Experts of a small language model: 12 layers, 17.7M parameters.
Below are experts of layer 3 (counted from 0) of a mixture-of-experts language model. Rows are named router (the router's row for the expert), up (a neuron's input weights, with its number), down (a neuron's output weights, with its number) and show model dimensions 0-223. Each number is 128 + 24 x the weight over its row's rms, rounded and kept within 0 to 255.
Before each expert's rows: "mostly gets" lists some tokens that are sent to it at least half of the time. This comes from a sample of Wikipedia text that the model never trained on.

# expert 2
mostly gets: " re", " de", " co", " O", " A", " K"
router [121 113 149 114  80 145 126 137 134 131 127 139 134 117 124 135 122 169 141 139 121 155 106 112  92 129 163 112 112 100 122 150  91 179 126 107 165 156 135 165 139 153 113 131 108 105 109 118 130 140 195 140 133 132 133 131 146 109 144  82 128 145 105 127 139 140 101 112 108 117 110 112 116 197 109 111 154 152 168 134 101 134 133 120 113 124 108 111 101 105 142 101 122 116 145 123 127  95 105 141 162 168 168 103 147 104  99 109 110 182 143 133 109 120 164 111 131 168 113 126 155 116 148 143 116  99 129 114 132 153 151 112 105 104  94 179 131 147 122 188 144 138 133 160 165 132 115 105 136 140 167 152 123 101 122 128 154 121 130 133 115 133 126 127 113 136  84 136 123 122 159 164 131 141 125 140 147 136  86 115 119 140  78 133 117 123 106 133  92 102 144  90 131 124 144 119 125 111 176 173 154 115  86 153 151 121 126 103 151 114 137 121 124  93 107 130  64 156 190 116  37  92 113  91]
up4 [139 117 125 122 157 107 149  99 121 132 138 160 114 136 129 125 116 155 140 147 156 131 103 126 132 168 108 155 137 114 124 106 127 158  82  89 152 149 118 112 144 110 176 111 110  54 101 107 131 119 147 133 128 136 126 111 144 113 148  99 131 175 132 124  72 125  83 160  87 127 132 145 179 114 112 122 135 115 119 125 160  86 121 144 133 162 137 102 127 191 126 179 109 146 109 140  89 179 152 142 134 154 151 161 114 153  90 102 124 140 119 149  80 157  63  84 135 140 127 113 145 150 114 158  99 120 106 114 151 132 110 147 123 128 127 144 129  97 132 130  97 132 101 137 136 136 189 158 172 133 139 144  87 140 147 106 120 120 153 116 167 161 106  76 119 123  91 147 169 121 188 114 138 158 134 113 114  99 135 132 110 101 135 106 125 165 127 107 151 150 117 102 123 122 125 145  95 137 117 137 104 104 140 142 124 127 145 132 105 128 113 127 125 115 148 164 146  96 175 131 105 182 106 128]
down4 [ 90 155 113 118  93 115 141 113 111 132 149 109 135 117 105  95 149 133 129 141 114 115 149 130  98 155 156 112 101 132 101 106 161 133 118 134 143 176 118 147  96 140 127 172 137 102 148 107 108 126 125 155 128 130 126  88 101  76  89  92 122 149 133  89 105 138 138 151 121 148 103 166 117  75 135 131 127 148 112  72  92 173  94 150 134 142  73  95 145 159 109 144 189 162 123 134  93 139 121 108  99 126 143 145 154 126 120 153 160 114 151 133 153 102 185  90 158 148 144 122 139 107 100 184 163 130 134 156 128 175 159 123 111 116  99 138  95 165 132 126 108 103 119 114 142 146  95 153 145 115 135 115 142  66 143 131 129 151  98 175 122 145 175 149 127 107 119 181 141 121 131 167 128 123 133 143 143 126 128 119 151  95 138 111  98 128 124 135 127  80 132 149 129 121 131 162 147 143 101 138 112 127 136  95  98  77 117 149 125 173 150 144 160  89 130 136 127 154 126 129  98 119 131 119]
up5 [ 94 142 129 117 145 119 107 138 163 139 117  93 110 157 114 110 116 120 185 116 127 142 106 194 149 143 132 123 167 156  86 124 155 128  93 141 128 118 143 119 119  80 111 142 134 160  96 125 142 131 137 123 129 139 139 140  92 118 108 117 112 138 146  85 117 111 163 173 141 143 165 121 105  91 111 115 111 109  95 127 160 135 117 116 151 139 112 129 144 153 154 156 135 118 136 134 151 101 166 106 122 121 120  46 147 104 129 107 135  87 119 132  97 121 162 125 106 131 116 107 119 136 172 150 175 120  92 134 138 108 114 152 180 148 156 135 108 101 131 120 120 132 102  98 161 146  98 126 148 164 156  84 123 147 114 149  92 144 113 146 122  97 131  92 129 119 105 122 141  92 174 109 141 161 187 133 105 123  87 126 153 145 146 131 102 109 124 159 145 131 131 148 135 117  97 145 148 116 145 136 145 151 140 103  83 161 190 117 142 109 147  97 123 129  51 143 115 150 152 146 125 149  81 142]
down5 [165 162 149 152 126  98 151  84 106 106 158 162 118 117 158 118 127 120 129 113  98 115 145 175 118 154 139 120 146 166  93 139 115 133 145 153 116 165 130 152 132 108 100 149 120 120 108  82 161 162 183 104 123 153 104 144 130 126  91 128 115 111 130 153 109 112  84 130 131 115  90 140 113  80 133 134 106 118 125 138 118 152 183 171 136 129 162 158 147 150  89 125 166  75 142  78 113 104 153 122 116 167  97 112 129 131 139 119 169 130  98 161 149 152 119 146 122  98 168 122 191 153 107 150 122  85 100 127 131 108 175 151  87 135 152 142 111 148 161 143 103 166 114 115 106 126 107 144 159  79 156 128 111  91 133 129  94 119 137  82 151 145 113 120 117 139 106 116 116 125 108  90 113 118 100 123 127 121 143 103 128 141 132 106 122 150 152 131 158 100 113  94  94 144 156 100  86 140 118 166 143 123 127 169 141 155 122 144 139 147 126 110 126 124  82 175 140 129 112 131 114 105 127 107]
up6 [109 165 119 114 161 109 127 125 183 146 113 123 130 150 129  81 118 164  85 162  98 148 144 119 127  89 121 151 114 113 138 109 116 143  76 132 108 114 113 147 156 147  85 156 104  81 158 140 121 104 110 118 137 153 134 106 124 141 148  94 162 143 129 117 107 134 126 168  83  81 114 144  99 127 134 159 146 110 126 120 171 134 140 131 150 204 139 124 105 131 136 166 170 113 131 130 142 131 128 122  87 115 132 132 103 130 144  65 151 150 125 136 120  87 148 128 156 157 161 147 131 107  96 114 129 102 107 101  85 193 136 149 133 118 126 151 108 158 126 155 113 138 137 126 155 111 102 154 109 114 121 128 107 120 102 108 127 108 149 130 143 168 123 163 125 160 149 119 144 140 144 172 151 118 149 134 117  84 132 118 120 160 139 124 139 132 109 163 100 125 146 136  57 103  64 163 140 107 142 159 139  98 143 122 126 121 123 124 121 153 164 105 158  88  97 145 142 132 151 139 146 164 155 161]
down6 [ 92 140 158 108 138 123 104 122 153 169 110 123 148 142 156 126 157 126 133 165 125 139 124 142 120  83 187 128 116  84 149  94  79 105 118 179 106 142 105 109 116 140 155 116 103 118 129  77 121 103 149 151 156 107 116 131 167 119 109 118 147 110 136 126 119  96 111 145 142  98 147 119 113 160 145 123 121 115 136 108 154 147 120 156 133 148 148  95 105 109 137 138 148  95 145 144 101 126 109 154 128 116 150 114 131 149 163 119 168  98 126 135 145 101 109 106 178  84 129 114 152 121 141 141 188 109  96  96 123 161  84 162 124  80 143 123 147 141 110 157 128 135 118 144 146 132 131 141 132 130 108 146 130 133 112 108 112 119 151 110 148 140 107 153 158 151 114 139 112 123 154 147  99  88 174 123 154  91 120 131 125 139 154 123 138 132 134 139  65 105 185  93 130  87  81 152 106  92 155 160 109 126 159 100 165  86 116 159 139 135 149  78 177  85 120 124 123 139  93 151 129 159 112 157]
up7 [138 103 160 116 152 181 148 124 133 153 117 130 164 161 156 109 143 126 181  83 127 122 137 152 156 119 133 126  88 113 118 139 145 126 126 114 124 146 183 135 132 117 148  57 116  98 139 119 121 170 148 138 160 116 113 146 107 108 161  77  88 124 140 112 110 155 117 145 131  97 154 123  96 124 158 163 152 149 140 121 104 177 165 108 146 126  95 116 161 105 127 106 122  78 110 150 143 121 125 108 169  84 138 114 145 106 116 155 131 105 148 140 103  98 133 112 117 154 116 171 173 112 102 135 140 125 110 142 131 122 144 124 128 120  87 164 121 147  87  96 119 141 112 157 107 120 157 155 132 139 120 104 111  91 126 130 168 126 161 112 109 133 147 149 106 127 116 117 116 135 163 154 123 100  89 138 126 145 149 148 118 161  99 127  75 118 134 119 131 163 143 118  93 112 174 111 157 130  99 137 178 122  82 138  85 117 140 107 100 135  59 121 142 167 123 136 113 113  87 111  90 129 107 112]
down7 [125 143 117 108 127  96 123 153 134 138 127 179 138 102 121 162 121 168 171 134 138 133 153 163 148 101 173 126 130 125 160 154 119 122 188 116 148 151 125 125 128 113 143 115 103 134 123 140 145 121 118 142  97 108 155 179 137 118 144 122  96  88 160 148 111 167 148 133 149 139 177 153 147 119 148 122 115 108 121 132 112  73 120 117 159 120 122 117  96 115 173 124 122 102 146 137  84 133 188  96 143 180 106 160 142 113 140 120  96 136 124 158 173 129  54 104  89 134 101 142 103 110 134 133 116 143 115 117 104 120 148 112 103 137 149  75  93 115 172 111 119 105 114 162  99 152 108  73 121 109 134 136 142 112 117 128 163 143 134 129 114  89 135  83 127 127 124  73 128 121 136 158  72 134 137 146 135 105 116 142 120  99 141 142 148 157 132 134 119 148 133  90 143 140  42 166 117 157 107 131 127 122 135 156 116 114 153 145 117 103 139  96  95 141 102 129 148 125 113 149 116 115 130 138]

# expert 3
mostly gets: " the", " a", "'", " his", "ic", "ist"
router [167 117 137 128 147  98 114 121 121 124 159 125 119 168 132 120 120 131 126 101 130 122 117 114 148 162 140 142 147 144 167 128 135  80 125 148  81 115 174 154 144 146 106 107 173 125 132 151 155 108  99 123  87 126 109 112 124 164 170 147 105 118 170 111 154  85 135 106 132 127 132 112 142 112 124 106 144 107  83 100 212 158 178 115 120 134 140  95 135 155  95 122 111 137 170 120 141 127  90 170 115 115  93 157 107 106 124  96 123 138 146  77 153 142 105  95 116 122 112 118 128 143 154 159 120 159 136 103 122 105 164 145 126 100 139  91  96 113 103 167 140 106  82 128 132 116 146 189 135 103 108 174 119 165  98 187 110 164 144  86 149 129 139 126 119 158 138 119 130 137 125 124 128 148 139 108 129 130 122 126 140 123 105 134 116 172 130 141 133 140 150 165 123 124 145 135 128 120 140 115 124 122 131  36 123 119 144 132 130 108 142 117 111 140 141  99  91 160  73 111 104 151 134 132]
up4 [133  99 126 132 107 136 128 116 123 122 152  77 121 158 154 156 102 174  78 100 130  99 126 107 109 119 138 122 136 105 135 154 112  86 114 158 123 150 115 140 119 101 136 165 127 111 119 150 119  89 179 123 143 101 117  80 156 126 113 139 105 139 114 129 117 116 111 105 111 119 106 120 168 141 163 178 140 147 109 179 155 145 156 149 141 173 149 107  99 127 125 132 180 123 135  81 125 146 135 127 160 134 134 175 141 126 141 164 175 131 126 108 122 130 133  85 135 136 154 158 114 117 146 172 108 129 120 103 130 171 163 122  94 144 142 130 146 114 125 110 160  85  96 101 152  95 108 141 182 140  92 123 193 135 105 115 106 166 137 152  86 109 139 128 142 111 116 108 124 156 143 115 122  99 149 141 114 155 138 110 137  95 119 150 109 159 103 147 131 118 116 149 157 135 104 141 104 131  86 119 138  97 101 146 150 113 110 104 120 133  86  98 109 141 113 208 128 122 109 124 151  79  90 125]
down4 [137 127 105 123 129  99 168 100 173 142 125 119 151 136 142 133 139 103 119 107 117 142 126 162 112 156 109 138  89 129  78 166 156 138 117  75 166 158 148 141  71 128 128 140  95 126 123 121  98 114 100 132 149 131 105 114  91 123 152 100 101 168 131 137 141 131 105 109 121 126 154 117 106  94  97 110 119 107 122 150 145 105 132 139 147 117 145 139 130 137 130 119 152 137 115 124 129  92 112 108 164 106 126  97 162 163 149 154 114 116 141 121 125 151 140  81  99 124 154  87 144 135 101 134 145 162 150 137 166 138 135  89 128 116 125 116 170 114  97 104 111 156  96 147 153 105  94 104 145 109 141 129  99 104 147  76 117 124  93 170 116 166 131 169 107 142 185 139 172 149 134 138 186 132 159 146 133 111  64 109 156 172 111 125 189  86 112 118 110 162 163 162 152 141 123 142 120  96 106 129 147 127 143 118 135 167 121 113 107 128 128 165 100 118 126 155 109 163 113  98 145  99 132  96]
up5 [125 133 115 138 146 125 142 127 122 121 112 131 113 169 147 116 129  75 109 109 137 162 128 116 118 138  80  70 136 121 122 126 141 114 121 157 166 173 114 144 123 163 179 146 156 119 121 129 172 144 119 111 125 100 132 124 173  80 171 111  74 114 122 111 124 127 135 130 154 147 130 160  90 145 138 145 108 125 118 137 117 144 121 130 100 188  89 160  99  81 147 131  73  89 120 159 144 164 143 174 165 153 133 134 139 123 123 101 148 115 138 117 122 112 151 112 122 102 116 128 120 111 128 159 153  44 137 146 144 168 141 135 136 145 139 106 137 146 139 114 118 161 127 116 136 142 143  68 122 106 147 142 129 154 106 114 117 142 111 168 124 106 149  96 129 108 147 141 132 111 123 117 155 132 130  99 123 140 159 116 129 115 125 100 156  56 121 176 136 117 129  96 141 139  67 149 113 171 163 136 119 160 157 141 100 136 153 106 104 148 125 140 111 164 167 155 127 122 137 130  86 156 108 108]
down5 [115 171 131 140  77 135 158 129 149 153 133 154 128 152 147 155 147 117 103  87 128 124 111 130 140 141 123 102 112 176  98 161 136 107 133 120 110 102 122 110 141 103 161 193 161 170 112 143  99 130 119 132 149 131 127 119 111 120 125 110 124 116 136 118 169 120 191 128 100  80 133 152 105 150 114 141 128 146  96 117 132 110  95 145 145 115 116  98 134  92 105 119  84 185 142 137  86 137 164 103 146 157 109 116 135 126 163 156 207 147 137 144 138 140 110 125 118 125 135 135 145 107 138 115  83 126  89 167 149 103 142 125 137 135 134 116 148 106 106 105 134 143 145 130 124 135  84 155 154 129 125 109  95 124 155 110 155 118 161 124 167 118 179  97 111  99 166 127 130 125  78 131 108 103 171 142  94 143  71 110 116 128 163 123 150  99 135 138 155 143 121  97  97  94 130 155 108 135 135 125 105 118 138 156 113 157 130 160 119  89 117 100 137 130  70 115 133  99 148  95 114  96 160 147]
up6 [134 120 116 137 109  86 147 168 104 130 124 152 160 135 128 118  94 126 100 108 126 104 143 120 150 129 109  97 145 112 147 118 136  90 177 133 140 157 112 144 107 127 107 126 132 112 106 146 144  96 117 133 109  91 111 121 103 128 195 149 102 138 101 117 110  69 172 116 147 116 121 163 111 115 145 119 124 175 119 167 137 137 131 143 133 185  91 105 123 177  84 101  58 119 161 162 125 120 115 149 113 131 105 111 142 105 125 144 135 124 118 146 135 157 147 113 110 166 135 102 165 121 175  89 115 107 117 150 141 151 130 154 156 122 120 133 133  93 173 169 142 154 163 139 109 117 151 123 116 102 148 113  67 136 123  74  97 127  92 139 109 164 147 125  92 154  84 131 152  72 107 111 104 130 122 122 116 102 139 130 105 116 139 138 128  97 161 141 127 146 156 122 154 123 101 126 129 106 126 118 124 166 171 128 128 135 121 135 148 119 134 141 161  93 130 181 127 125 160 120 132 109 188  98]
down6 [145 178 131 104  94 109 106 173 115 131 101 115 119 166 169 132 137  81  82 138 103 143 139 127 106 126 156 129 137 139 118 111 122 103 123 144 133 132  92 110 143  86 113 125 175  88 116 147 134 106 130 103 102 181 136 134 154 147 135 135 156 150 119 152 150 108 145 106 130 107  80 148 138 137 150 142 132 143 131 145 156 148 110 139 148 142 116 108 143 102  90 103 116 131 144 132 146  87  92 143  91 152 138 130 138 138  88 109 153 109 146 149 156  59 161 107 116 162 109 128 102 157 133  98 137  63 108 145 103 163 129 137 134 152 162 100 136 144 163 139 169 158 124 139 144 156 127 157  97 132 122 131 140 141 119 142 105  97 202 111 119 117 174 121 129 125 123 144 134 167  98 130  82 124 159 162 157 115 160 144 127 137 123 101  82  98 137 123 131 106 111 115 113 119 118 107 101 114 131 151 132 167 146 162 139 112 134  89 106 168 127 107 113 144 141 109  64 108 119 114 117 120 180 110]
up7 [140 155 138 131  89 108 142 162 125 135  86 118 144  83 118 131 112 137 128 114  86 137 141 184 149  82 106 128 112 134 191 156 150 122 144 123 162 126 112 135  98 119 117 119 106 102 160 111 143 116  87 160  96 143 131 185 133 116 152 163 115 115 109 148  91 108 149 126 112 147  90 100 124 153 150 162 120 155 139 159 123 132 131 158 151 157 137 125 107 205 119 196  71 113 100 135 120 119 106 136 141 135 105  97 131 118 125 128 119 124 120 129 124 110  83 126 152  95 148 142 112 127 112 134 114 112 168 126 164  96 113 149 113 135 119 143 122 118  87 136  82 129  78 131 115 148 158 150 161 148 149 132 127 113 164 145 146 147 119 127 120 174 118 158 106 163 169  90 129 141 155 138 167 131 119 143  79 137 142 124 107 142 112 133 133 100  65 114 142 119 152 113 135 141  72 169 102 145 155 130 123 121  92  99 132 126 152 140 130 157 100 131 126 113 127 109  98 142 130  84 150 148 131 108]
down7 [154 126 148 127 148  83 117 131 142  98 126 136 145 121 140 127 132  95 131 166 157 130 184 149 125 106 139 136 151 136 138  81 100  68 152 181  66 112  83 166 117 114 104  96 164 127 154 127 130 168  91 114 168 126 134 163 114 125 115 113 117 133 109 158 148 125 145  76 111 115  96 107  99 156 109 149 167 147 106 124 122 134 117 131 167 113 151 126 142 140 101 156 109 142 100 114  98  92 109 126 120 157  96 118 123 130  94 120 127 127 113 112 108 110  95 104 128 105 124 146 128 104 178 130 162 156 154 122 180 128 100 116 108 132 163 139 135 137 108 160 198 146 181 153 164  91 123 103 134 127 133 155 124 114  69 131 162 152 148 134  89 113 127 158  82 128 121 159  86 158 144 138 112 126 133 100 129 120 120 103 134 157 107 115 160 131 110 116 118 113 124 137 109 107  72 156 129 170 131 119 147 136  99 126  98 125 151 146 183 113 132 117 123 106 134 128 141 133 149 129 156 119 121 134]

# expert 1
mostly gets: "\n", " the", " S", "==", "|", " C"
router [119 133 109 197 124 148 113 128 117 126 126 146 125 150 153 137 130 170 144 136 122 174  94 138 130 130 132 129 166  75 113 121 126 124 127 109 178 133 144 110 122 129 139 112 166 118 142 130 128 102 156 115 123 156 124 147 128 167  98 136 142  88 128 120 124 134 144 113 123 145 111 103 128 130 149 145 130 119 115 142 101 124 141 152 130 101 157 112  81 124 149 125 153 138  89 116  70 121 130 143 121 144 127 110 158  88  94 146 126 150  91 108 124 123 144 210 102 121 125 109 101 119 109 147 139 104 149 123 120 177 105  97 107 112 159 144 108 139 139  94 159  79 120 107  70 126 136 102 171 106 131 164 110 168 159 113 112 107 132 153  70 112 131 101 170 139 117 126 133 137 129 151 112  87 164 123 137 148  93 102 118  75  93 115 168 134  92 115 156 144  95 118 133 133 111 155 125 133 132 175 157 138 152 139  98 126 116 158 128 159 158  76 120 126 106 190  93 116 146 113 156  94 115 127]
up4 [127 116 136 128 124 165 115 165 113 131  99 141 143 133 106 104 134 135 130 133 125  87 105 150 132 155 150 118 107 137 107 117 116 117  97  90 145 115 158 124  99 102 122 103 135 112 132 140 141 134 130 115 148 149 110 151 100 149  92  88 136 106  78 118  84 149 167 138 141 120 117 142 140 132 140 115 136  98 136 162 103 102 122 163 165 124 116 159 131 138 187 112 167  94  79  73 139  97 118  82 157 111 126 124 123 129 149 137 121  99 144  75 123 106 110 146 129 124 120  90 148 106 132 131 154 113 125 149 170 134 143 149 119 125 120 139 112 131  97  83 137 107 159 175 115 116 107 151 157 179  91  59 126 166 100 135 118 153 170 153 132 139 166 114 170  85 140 146 114 113 140 129 165 152 138 133 112 154  93  69 123 110 134 167 154 162 117 127  91 144 116 107 115 138 131 103 144 132 166 141 181 150 128 179  94 129 116 124 124 141 134 112 127 101 124 120 125 121 205 119 146 116 109 129]
down4 [ 87 111 134 108 159 100 157 127 155 113  94 131 119 122 123 156 128 153 100  99 129 103 125  98 130 133 137 161 141 117 154 146 130 147 116 137 103 145  78  96 164 155 120 102  98 147 127 114 153 176  88 139 132 109 117 108 153 103 142 132 144 127 158 112 132 100  63 133 151 110 119 143 136 180 125 151  62 150 109 104 155 103 158 144 172 136 121 134 117 134 123 109 128 104 127 152 163 102 112 141 145 157 124 158  99 110 128  85 131 158  90 134  95 170 106  91 120 106 138 127 114 181 105 164 110  92  85 134 133  98 120 115 157 150 139 138 124 111 107 174 146 112 146 113 168 102 156 119 114  92 136 174 110 124 149 119 124 125 153 122 135 119 117 148 111 152 116 119 129 123 110 101 115 125 132 116 122 126 178 141 109  86 155 171 124 110 153 131 121 158  78 165 136 167 154 124 138 127 116 137 120 152 151 103 146 104 113 173 145 143 154 164 102 126 109  58 156 114 121 186 120 126 122 146]
up5 [ 96 121 141  94 124 145 162 133 176 133 125 100  78 181 164 156 145 134 101 134 104 121  99 138 124 122 110 113 149 103 156 141 136 108  91 127 124 117 119 115 133  86 123 153 133 151 122 105 119  86 130 118 155 200  70 101 137 137  93 111 154 111 126 105 104 168 167 101 134 119 149 138 105 109  99 132 164 127 131 132 161 132 125 137 154 130 101 147 110 119 144  97 170  90 124 136 109 106 119 131 136 144 102 137 132 146 124 110 117 136 177 118 115  82 143 122 131 194  81 111 121 142 129 146 128 140 130 138 163 141 124 162 157  60 148 145 145 111 141  71 117 169 147 114 148 110 145 159 125 148 141 147 102  91 119 124 121 124 143 120 139 162 118 104 165 144 163 102 134 140 117 150 172 106 120 113 101 147 122 132 133 100  89 145 116 124 122 143  83 105 149 123 131 107  95 111 177 158 112 142 138  81  96 188 125 158 109 110 133 159 158 130 140 157 162 121 150 105 102 125 135 130 123 124]
down5 [134 139 142  87 111 143  92 122 118 162 131 102 140 105 146  85 203 105 130 109 156 135 119 105 123 111 127  88 135 128 123 130 161 108 100 122 119 158 155 112  69 174 147 106 149 114  85 161 128 141 129  90 135 134 163 110 118 151 149 130 120 141 128 147 137 153 141 108  89 123 149 155 144 161 122 167  77 139  97 134 118 144  89 124 117 113 138 110 136 139  92 127 149 127  91 157 130 167 128 161 124 143 146 125 117 107 105 135 131 137  44 158 105 121 128 126 155 114 132 154 104 128 130 113 109  93 140 116 149 144 136  85 153 132 145 127 114 102  78 160 138 142 130 128 115 114 123 126 136  86 155 103 118 118 106 156 103 114 120 140 136 126 132 129 111  83 105 118 154 121 113 128 150 156 123 104 133 111 125 116 157  85 117 133 182 126 147 154 114 146 121 111 141 136 162 144 128 120 140 117 133 138 137 144 206 148 117 108 129  97 128 148 108 193 161 150 130 169 161 159  66 157  80 115]
up6 [ 92 138  68 137 162 142 122 123 133 164 121 146 124 116 107 115 103  95 134 107 151 144 133 163 165  90 126 121 134 147  86 116 129 131 122 111 113 105 164  95  91 121 182 120 140 147 153 146  91  87 156 158 160 125 167 115 127 134 145 148 164 143  95 100 106 154 108  99 176 115  92 143 159 115 113 120 123 131 115 122 133 157 107 158 124 151 126 139 123 125 158 144  79 125 133  99 157  92 135 123 151 122 139 143 139  77 173 118 151 133 104  89 126 164 181 130 109 141 133 106 131 108 128 122 138 116 140 140 115 135 117 124 127 100 116 116 127 130 109 156 129 142 117 182 114  97 107 130 154 140  74 123 132 126 134 106 154 151 134 140  97 142 156 175 146 107  76 166 162 102 139 132 149 148 171 131 122 148  72  92 104 125 149 103 147 144 112 144 139 155 175  68 122 122  82 118 154 185 139  94 138 141 148 128 117 135 127 123 122 129 109 151 128 147 115 106 116 154 108 109 190 115 144 123]
down6 [116 145 166 172 121 143 127 127 109  70  89 140 121 123  97 167 154 143 150 130 123 115 125 115 111 153  86 134 150 139 106 148 118 166 142 145 114 107 118 144 164 141 136 140 129 127 148 127 147 115  97 149  94 118 134 115 139 155  95 133 108 133 128 142 126 131 175 121  74 120 105 109 150 123 144 138 122  98 181 118 143 121 130 121 102  92 153 125 168 117 165 140 157 136 167 147  86 147  80  93 135  76 104  97 113 114  79 108 109 143 104 129 128 176 155 112 140 130 138 145 109 145 155 131 120  79 120 118 161 111 161 116 143 134 137 125 163 161 126  90 177 109 149 109 125  94 142 126 117 117 142 100 128 103 104  98 151 113  88 162 147 115 125 130 157  91 149 114 102 145 109 135 136  96 112 132 167 143 161 107 131 154 145 105  93 166 158 137 116 117 106  97 155  89 153 178 149 125 131 166  97 157 108 126 127 137 110  73 143 171 139 120 156 141 143 148 121 128  92  62 111 146 142 121]
up7 [148  84 133  99 116  98  97 116 164 125 116  85 122  91 117 134 120 133 147 116 164 159 103  95 145 136 117 130  94 123 180 133 103 134 131 130 114 136 115 166  97 143 163 129 113 103  77 115 107 139 132 156 113 184 104 117 158  93 108 115 163 160 109 105 106 113 106 136 120 172 179  99 117 122 147 141  99 110 112  90 144 137 133 108 100 163 197 130 134 112 157 116 154 118  96 132 107 161 132 108 146 148 110 143  93 111 161 110 157 108 107 106  75 140 132 136 140 182 103 141 152 113  89 103 149  90 150 145 134  97 144 153 108 156 110 140 124  97 102 124 150 145 129 135 115 147 118 155  81 173 147 139 145 112 122 115 116 151  88 183 136 148 119 175 114 143 123  95 108 161 124 133 121 140 135 140 150 122 132 120  94 137 105 150 158  94 135 134 164 125 120 101 141 154 180 106 121 125 115 115 141 104 143 136 114 126 105 135 135 124 145 140 126 150 127 162 141 124 126  91 124 196 112 171]
down7 [160 137 155 123 117 126 150 134 154 113  88  87 110 133 131 173 103 127 120 128 132 110 160 127 117 140  99  87 145 140 108 165 144 149 137 109  93 136  79 159 172 127 105 121 112 138 121 160 123 192 146 110 147 141 103 133 130 117 166  99 109 195 173 115 127 104 111 131 155  85 118 121 136 142 142 120 123  77 144 137 122 169 146 151 122 150 160  67  90 175  96 115 148 119 117 120 105 153  84 142 156 119 151 160 116 135 147 128 125 104 119 111 134 138 107 159 108 119 102 139 122 126 145 152  99 120 143 164 120  92  95 118 148 113 120 187 110 134 101  59 101 176 136 127 106 158 162 126 122 140 151 138 103 162 181 112  94 150 156 106 115  95 112 132 121 149 124 150 141 122 138 128 190 140  90 123 123 125 122  80 124 128 113 156 115 118 129 130 113  98 138 104 121 149 140 159 133  97 122 107 117 142 108  94 146 155 120 165  92  96 124 131 124 144 149 110 145 141 113 111 146 145  97 116]